From a checkpoint of a small mixture-of-experts model trained on Wikipedia.
Size: 13 layers, width 384, vocabulary 50257, 70.8M parameters.
Below are experts of layer 4 (counted from 0) of a mixture-of-experts language model. Rows are named router (the router's row for the expert) and show model dimensions 352-383. Each number is 500 + 40 x the weight over its row's rms, rounded and kept within 0 to 999. Numbers have three digits each.
After each expert's rows: "raises" lists some tokens whose logits its average output raises strongly, later layers aside. This comes from a sample of Wikipedia text that the model never trained on.

# expert 11
router:484522508489471512524504458463470515445519489409516495399439496556503490497479474505513454510473
raises: ",", ".", "-", " to", " (", "ian"

# expert 0
router:526452478453521456545533452458500528576490473419481394507472396455499463521493504505571601555565
raises: ",", ".", " to", " first", "-"

# expert 13
router:545462485472535507460495493461439500538537534496528450516505469545491466514485494473444539541566
raises: ".", " (", "\n", ",", ";", "-"

# expert 24
router:523509513487512554454479505513489483534477462417534418483470404453439481510449502537511558543551
raises: ",", "/", "-", " (", " and", "3"

# expert 12
router:474455479475549573440566590539464490490545456479507548491484480493498470453524521435535512402509
raises: ";", " at", " (", ".", " and", " as"

# expert 10
router:487498499543442512486525495545489518521626578494559555533468448445494465411525524486464500515523
raises: " At", "\n", " As", " In", "3", " It"

# expert 9
router:543456480444475485606510516554447553444502469451541548503443450479497467480548506463489494470451
raises: ",", ".", "-", " and", " of", " ("

# expert 17
router:428530504498490483479543525518546416469475458517528455501567500523543535478492509522496478525488
raises: " the", " a", " ", " her", " an"

# expert 4
router:461499513506475502538375461494468459513482554539470469535597525464512575522586447447553459542458
raises: ",", " in", ".", " to", " ", "\n"

# expert 2
router:482527495536489513462532512502536416442462509589574481486552517465505488522418523529418452498540
raises: "\n", " The", " "

# expert 25
router:475505485493491439561530525498511523501599480447438430468492527522537470489555484427476591477480
raises: "0", "8", "5", "9", "6", "7"

# expert 26
router:548482510566486460508566588595537479505586453511509503517501483475506535510505567516443487457463
raises: "==", "General", " =="

# expert 8
router:506512502527504523562510489472452472504452475451457510457491512515518558528456486507556538508511
raises: ",", ".", " ", "-", " of", " ("

# expert 29
router:460525469509556568513533544441472458550554467470488512512497506512516435486555576464522489487526
raises: ",", "-", " and", "5", "8", "6"

# expert 30
router:521506524514492406472503450491540547552477531528557576484511483514494460491472520490463529498524
raises: ",", " and", " in", "-", " (", " to"

# expert 3
router:522547495470503489479450489474460494455511502562458385461507536506496535495437486469497535541550
raises: " ", " first", " following", ",", " new"

# expert 20
router:467484481520547504501513435454540520503466550560573408543498487463479516530475499561463485499454
raises: " A", " ", " first"

# expert 28
router:576487516481490440484520469533492500528498509543538495482445498492539461496448496471459506467527
raises: ",", "s", "-", " to", " of", "."

# expert 18
router:504497502535466537574548538496450569479484515418558540430426509523473401470561487428523424434476
raises: " and", ",", "-", " to", "ist"

# expert 21
router:496495500555499437519496478487530523590486484471472579475502532561461530528562473522499548484489
raises: " to", ".", ",", " (", " as", " and"

# expert 7
router:572504506451496607479499454475474521528500435569476493517483500493460527471518516535458449500472
raises: "2", "4", "5", "6", "3"

# expert 1
router:495451531474511519516514543450522508507477465574495468499487483499566427514432500418477527532502
raises: " ", " (", "s"

# expert 5
router:481443510455485487545495485420529517441479551525454489452466559493489494508432516503487506488460
raises: ",", ".", " ", "–", " (", " and"

# expert 16
router:538525497573495561497498473530560463431488592491485555554591506530535535503516528510515471478445
raises: " the", " ", " a", " an", " one"

# expert 27
router:520500472534459474414460553495455536473474505531570503508532436553506534529477568506515566461512
raises: "2", "0", "3", "5", "4", "1"